config.yaml
n_layer: 14
d_expert: 64
balance_loss: 0.00612
norm: "rmsnorm"
positions: "rope"
schedule: "wsd"
Below are experts of layer 7 (counted from 0) of a mixture-of-experts language model. Rows are named gate (a neuron's input weights, with its number), up (a neuron's input weights, with its number), down (a neuron's output weights, with its number) and show model dimensions 0-223. Each number is 200 + 20 x the weight over its row's rms, rounded and kept within 0 to 999.
Before each expert's rows: a language model's description of what the expert responds to; "mostly gets" lists some tokens that are sent to it at least half of the time. This comes from a sample of Wikipedia text that the model never trained on.

# expert 59
Role and category nouns. Nouns and word pieces for roles, classes and list labels in tables and biographies, such as director, president, Class, member, Pass-engers.
mostly gets: " director", " Class", " president", " colon", " List", " son"
gate0,196,214,178,189,221,146,232,244,196,198,202,195,186,204,197,188,169,227,197,210,213,193,211,203,189,178,183,179,236,214,184,187,210,187,145,184,219,195,204,195,236,211,224,138,214,207,214,173,209,182,186,211,223,194,177,188,178,203,236,230,207,202,246,240,212,208,213,195,207,204,165,190,200,196,197,196,169,201,219,216,188,199,212,205,195,243,231,197,202,212,194,242,195,215,171,192,224,224,176,181,178,204,223,224,197,181,185,221,171,217,190,189,157,206,199,201,222,199,160,171,200,225,153,194,220,222,180,205,193,187,189,214,199,180,181,173,204,184,196,210,199,195,211,212,177,178,198,212,193,202,182,223,174,193,203,200,215,222,242,162,166,223,208,236,200,205,207,202,208,196,197,231,184,212,193,183,227,200,201,213,193,186,215,241,207,150,196,177,209,199,190,212,197,211,183,209,203,215,204,186,206,193,187,154,145,191,206,184,188,175,222,211,220,177,182,221,169,204,215,189,208,219,211,186
up0,229,185,231,197,189,204,210,203,208,191,200,174,197,188,231,204,182,195,208,191,181,201,166,192,187,198,223,206,244,232,192,212,219,185,192,173,205,166,204,202,187,206,197,210,177,242,162,188,179,205,216,201,195,190,187,200,161,181,194,166,216,174,204,184,190,202,186,196,169,208,234,193,178,209,212,191,208,206,191,176,236,185,172,213,212,163,194,211,223,175,210,210,219,197,223,235,216,220,209,173,180,199,206,180,212,196,222,220,182,226,194,234,205,202,209,142,190,229,217,138,167,213,202,206,218,141,181,253,198,194,216,168,200,234,182,213,187,237,211,191,188,180,189,231,193,216,208,203,192,201,215,204,225,158,214,185,211,182,168,201,203,205,227,183,199,187,185,198,183,214,169,218,187,194,188,213,191,224,178,174,187,187,176,222,201,181,208,190,185,214,230,210,180,192,185,194,201,186,216,172,187,189,226,213,206,197,210,167,236,208,232,177,171,170,235,191,216,207,164,202,221,224,215,195
down0,241,199,203,198,199,196,168,216,204,216,176,239,186,209,211,224,181,184,187,217,222,186,197,191,212,201,218,208,187,199,195,209,218,160,210,232,189,196,191,207,199,209,208,235,200,172,182,205,213,220,203,206,226,203,174,166,226,203,192,193,200,215,218,179,223,247,216,210,248,237,188,223,194,183,215,191,176,211,239,156,164,224,190,199,202,175,171,202,218,209,185,204,193,213,191,167,216,181,190,176,199,178,219,217,181,235,231,229,192,161,142,212,193,199,196,175,187,210,217,205,194,168,200,197,208,225,201,205,240,202,186,202,198,232,198,191,205,225,205,185,181,200,189,190,219,193,165,236,230,192,224,204,168,163,190,209,203,190,195,180,192,218,205,211,208,191,190,197,191,203,191,223,161,203,189,240,157,239,191,193,229,183,214,197,236,202,192,223,245,212,185,223,236,210,186,239,184,231,232,191,210,186,185,202,210,230,207,213,164,221,203,197,203,181,188,208,176,188,205,177,212,178,211,215
gate1,154,228,200,222,186,239,210,213,220,186,225,177,174,199,198,179,200,200,201,188,192,183,139,205,229,164,193,219,228,207,159,222,212,239,218,180,213,240,198,204,187,170,200,204,194,199,215,197,233,218,217,170,188,221,207,171,217,193,204,185,191,198,195,186,189,199,235,204,182,219,186,209,225,185,162,205,220,189,175,224,224,182,208,212,196,205,166,183,178,236,221,162,217,194,200,211,209,164,193,185,183,213,174,224,206,238,225,165,202,222,194,226,212,229,183,204,201,198,207,178,208,227,186,199,180,230,190,207,177,186,186,207,185,210,210,176,192,194,206,228,203,221,208,239,204,164,185,243,172,173,154,224,215,219,203,182,197,149,207,197,219,206,193,182,178,209,194,194,190,201,217,194,224,208,223,208,206,166,186,196,211,186,205,157,192,209,194,196,219,225,195,218,213,194,208,175,204,197,196,201,211,209,190,198,188,232,182,170,204,206,231,224,213,188,207,242,199,195,190,170,161,209,184,233
up1,199,215,185,178,204,213,198,225,222,202,193,213,228,198,210,195,247,169,201,198,202,210,220,170,198,218,210,199,171,201,194,202,206,205,204,192,211,223,205,180,231,194,187,169,231,165,190,194,234,178,228,189,203,196,193,208,220,186,211,188,202,230,197,191,224,216,182,208,195,239,176,161,172,175,204,175,192,190,173,206,215,205,192,162,187,175,180,194,193,213,196,229,146,178,214,209,188,209,220,187,219,196,222,201,202,212,223,175,195,236,204,223,181,195,234,179,214,186,201,174,219,215,188,210,207,186,190,232,234,190,215,176,199,172,198,181,204,196,208,207,221,214,184,164,211,198,202,194,186,169,190,203,183,163,170,233,160,150,222,204,164,206,202,200,216,228,239,186,200,225,203,203,222,201,211,216,206,157,209,149,211,192,234,185,178,216,219,212,225,221,193,230,194,187,270,192,240,197,196,192,220,189,200,222,170,188,174,202,191,205,219,234,200,205,201,191,196,220,217,212,202,208,207,157
down1,214,194,208,201,222,188,223,193,225,203,214,199,161,184,148,217,200,177,185,194,204,192,195,177,172,224,197,204,220,194,227,228,210,228,203,206,233,208,213,240,152,197,214,183,182,199,201,190,147,213,196,197,196,153,174,210,211,196,203,204,182,199,212,193,208,231,188,196,179,211,201,200,223,199,173,212,196,237,199,211,199,218,195,213,192,217,171,175,185,192,208,261,190,200,180,216,246,201,186,228,190,181,224,195,209,217,208,179,192,197,228,164,179,197,211,201,185,185,195,198,181,190,185,174,217,219,195,168,165,182,189,207,192,191,131,181,178,186,185,209,160,199,207,187,193,160,200,208,189,219,231,209,210,192,171,180,172,212,187,204,223,187,180,240,192,184,220,209,175,196,180,206,143,174,218,217,230,178,200,200,175,206,146,213,217,207,196,175,196,187,196,169,211,198,182,201,176,193,204,189,185,191,198,210,189,201,222,218,184,205,212,215,223,193,178,198,194,181,178,194,186,230,152,216
gate2,221,233,240,229,179,221,204,189,214,204,214,199,214,192,215,196,160,243,194,235,238,206,197,180,214,180,175,229,234,187,184,160,206,201,213,203,186,221,226,218,226,179,255,192,186,192,176,190,200,212,198,156,211,182,197,204,211,181,219,206,172,171,185,183,202,194,236,225,191,207,193,211,210,216,220,189,172,188,216,196,233,232,216,206,218,240,215,220,217,201,197,207,181,173,196,236,214,205,184,169,218,185,221,198,188,207,198,213,209,224,179,222,211,187,226,192,208,189,229,207,171,219,168,202,189,227,179,228,195,237,194,193,213,239,200,182,206,175,201,221,242,211,208,215,190,172,232,189,158,210,197,178,216,223,177,186,235,247,215,207,185,220,199,208,173,214,209,212,214,175,218,216,181,197,201,167,194,202,215,205,196,176,191,220,214,200,208,193,188,210,179,219,196,216,189,165,230,219,198,175,208,215,142,219,220,195,184,198,231,219,203,183,216,198,197,173,207,233,206,177,212,197,203,194
up2,205,212,208,185,202,213,179,194,234,208,183,223,223,229,222,141,181,226,217,184,146,219,194,164,156,198,198,213,171,136,210,200,208,214,207,215,201,248,217,184,225,220,187,229,205,186,213,187,190,185,170,206,211,161,195,180,206,177,197,161,254,192,187,209,189,195,187,189,244,173,227,164,192,190,203,207,192,228,186,229,205,236,185,198,183,221,166,195,195,203,181,206,204,191,190,176,165,181,185,210,208,204,231,187,185,203,220,198,191,219,187,183,194,237,204,161,186,220,202,186,197,177,185,184,203,220,216,199,216,209,186,192,196,223,199,193,222,194,211,172,198,201,228,210,210,205,198,169,197,204,183,184,225,189,195,221,175,240,184,222,182,177,217,193,216,205,215,197,178,196,198,191,207,184,171,214,195,199,201,216,175,197,208,204,209,198,193,179,182,213,197,199,205,198,199,227,199,190,182,122,215,244,216,190,193,188,185,194,229,207,233,204,201,202,166,184,193,230,209,203,173,212,223,185
down2,211,236,164,262,210,171,192,181,198,185,191,164,186,178,192,241,211,177,205,207,199,189,207,167,199,175,226,194,224,224,177,197,213,215,233,196,206,203,231,187,198,205,206,206,212,201,192,206,199,193,180,215,212,196,232,239,174,143,185,229,165,178,223,189,222,217,216,211,135,178,202,182,239,203,203,183,197,185,194,197,230,197,193,185,230,188,218,203,212,241,222,182,201,170,199,209,189,204,163,190,230,211,183,177,213,222,202,194,190,169,190,202,238,187,231,187,225,182,226,172,200,183,201,208,185,161,160,208,234,208,181,216,221,193,183,187,193,220,173,215,197,197,198,217,230,211,188,196,199,195,178,184,184,221,210,226,193,181,200,164,202,192,187,188,192,208,195,209,233,197,228,220,223,178,221,188,226,180,212,211,177,214,205,186,213,209,200,200,212,250,219,199,199,202,210,199,167,229,219,232,183,200,179,168,226,195,192,192,207,192,189,206,173,233,218,205,214,197,215,197,212,236,199,191
gate3,225,221,189,183,190,205,180,184,178,246,174,225,168,192,197,206,169,182,170,186,206,193,196,172,241,199,200,221,246,217,186,215,204,222,217,220,250,174,207,228,196,200,237,225,197,195,207,225,199,191,235,158,197,204,172,243,199,219,221,197,192,197,190,161,213,196,221,210,176,192,223,165,195,206,204,160,186,195,191,178,223,220,184,241,234,205,180,206,197,201,221,217,210,172,192,204,206,209,196,221,208,231,175,223,197,211,214,215,188,190,221,190,213,202,220,239,223,226,208,193,197,200,262,205,169,187,211,206,213,189,206,216,219,228,194,198,197,194,231,210,182,220,249,201,203,219,221,210,185,169,166,184,209,193,171,192,202,223,227,214,210,188,232,227,186,225,216,168,194,177,186,200,183,177,185,228,200,229,184,212,177,202,212,171,181,189,182,209,218,185,216,183,173,175,188,221,224,203,187,176,199,191,213,207,229,220,214,184,214,183,205,203,199,204,165,234,175,199,199,210,225,191,213,179
up3,184,196,181,189,241,171,211,233,182,209,185,225,208,181,208,200,195,185,189,208,186,211,195,186,167,185,202,180,138,191,194,233,217,248,198,196,206,221,181,177,197,226,191,187,173,176,179,173,218,226,204,203,219,210,236,205,214,205,231,239,209,176,180,199,211,179,205,225,204,201,237,187,188,244,207,206,196,185,183,207,195,185,184,195,216,184,222,157,196,199,216,210,224,218,206,173,229,185,181,233,186,189,214,192,214,193,192,226,181,219,220,142,205,233,196,166,188,210,190,182,196,218,189,189,184,238,192,205,191,206,190,244,195,172,175,170,207,199,213,209,176,216,196,146,191,173,210,198,202,218,201,191,184,223,205,205,218,202,186,210,215,220,186,206,216,236,207,231,196,195,207,191,205,258,214,225,217,195,203,172,203,193,193,203,203,207,186,170,202,233,213,190,162,198,226,188,182,210,237,165,186,194,158,181,201,191,189,208,224,196,201,214,200,219,232,207,192,172,194,178,177,169,175,216
down3,196,186,165,241,181,214,170,195,208,184,211,192,218,185,208,221,208,190,214,192,214,212,186,180,206,183,210,173,226,169,226,227,184,185,191,190,210,181,196,191,198,190,203,185,197,214,185,203,222,203,182,173,175,206,187,195,213,189,167,190,180,194,211,159,185,182,176,191,195,225,155,208,196,208,167,176,203,220,164,181,233,216,213,206,181,189,226,199,218,204,205,170,209,199,193,186,212,193,197,210,228,174,208,220,198,225,218,165,212,203,202,208,182,206,211,192,202,184,204,197,161,173,190,226,213,217,212,211,202,239,196,189,216,229,212,182,179,219,198,188,190,181,143,168,210,202,208,231,212,192,224,182,180,193,172,216,231,246,174,168,205,225,232,182,160,204,187,185,227,162,180,233,200,217,165,182,242,208,224,227,243,174,210,201,199,200,215,177,182,200,179,226,207,213,225,170,166,221,206,184,235,225,189,185,231,209,191,195,192,192,202,179,179,199,164,175,179,205,229,201,196,161,230,212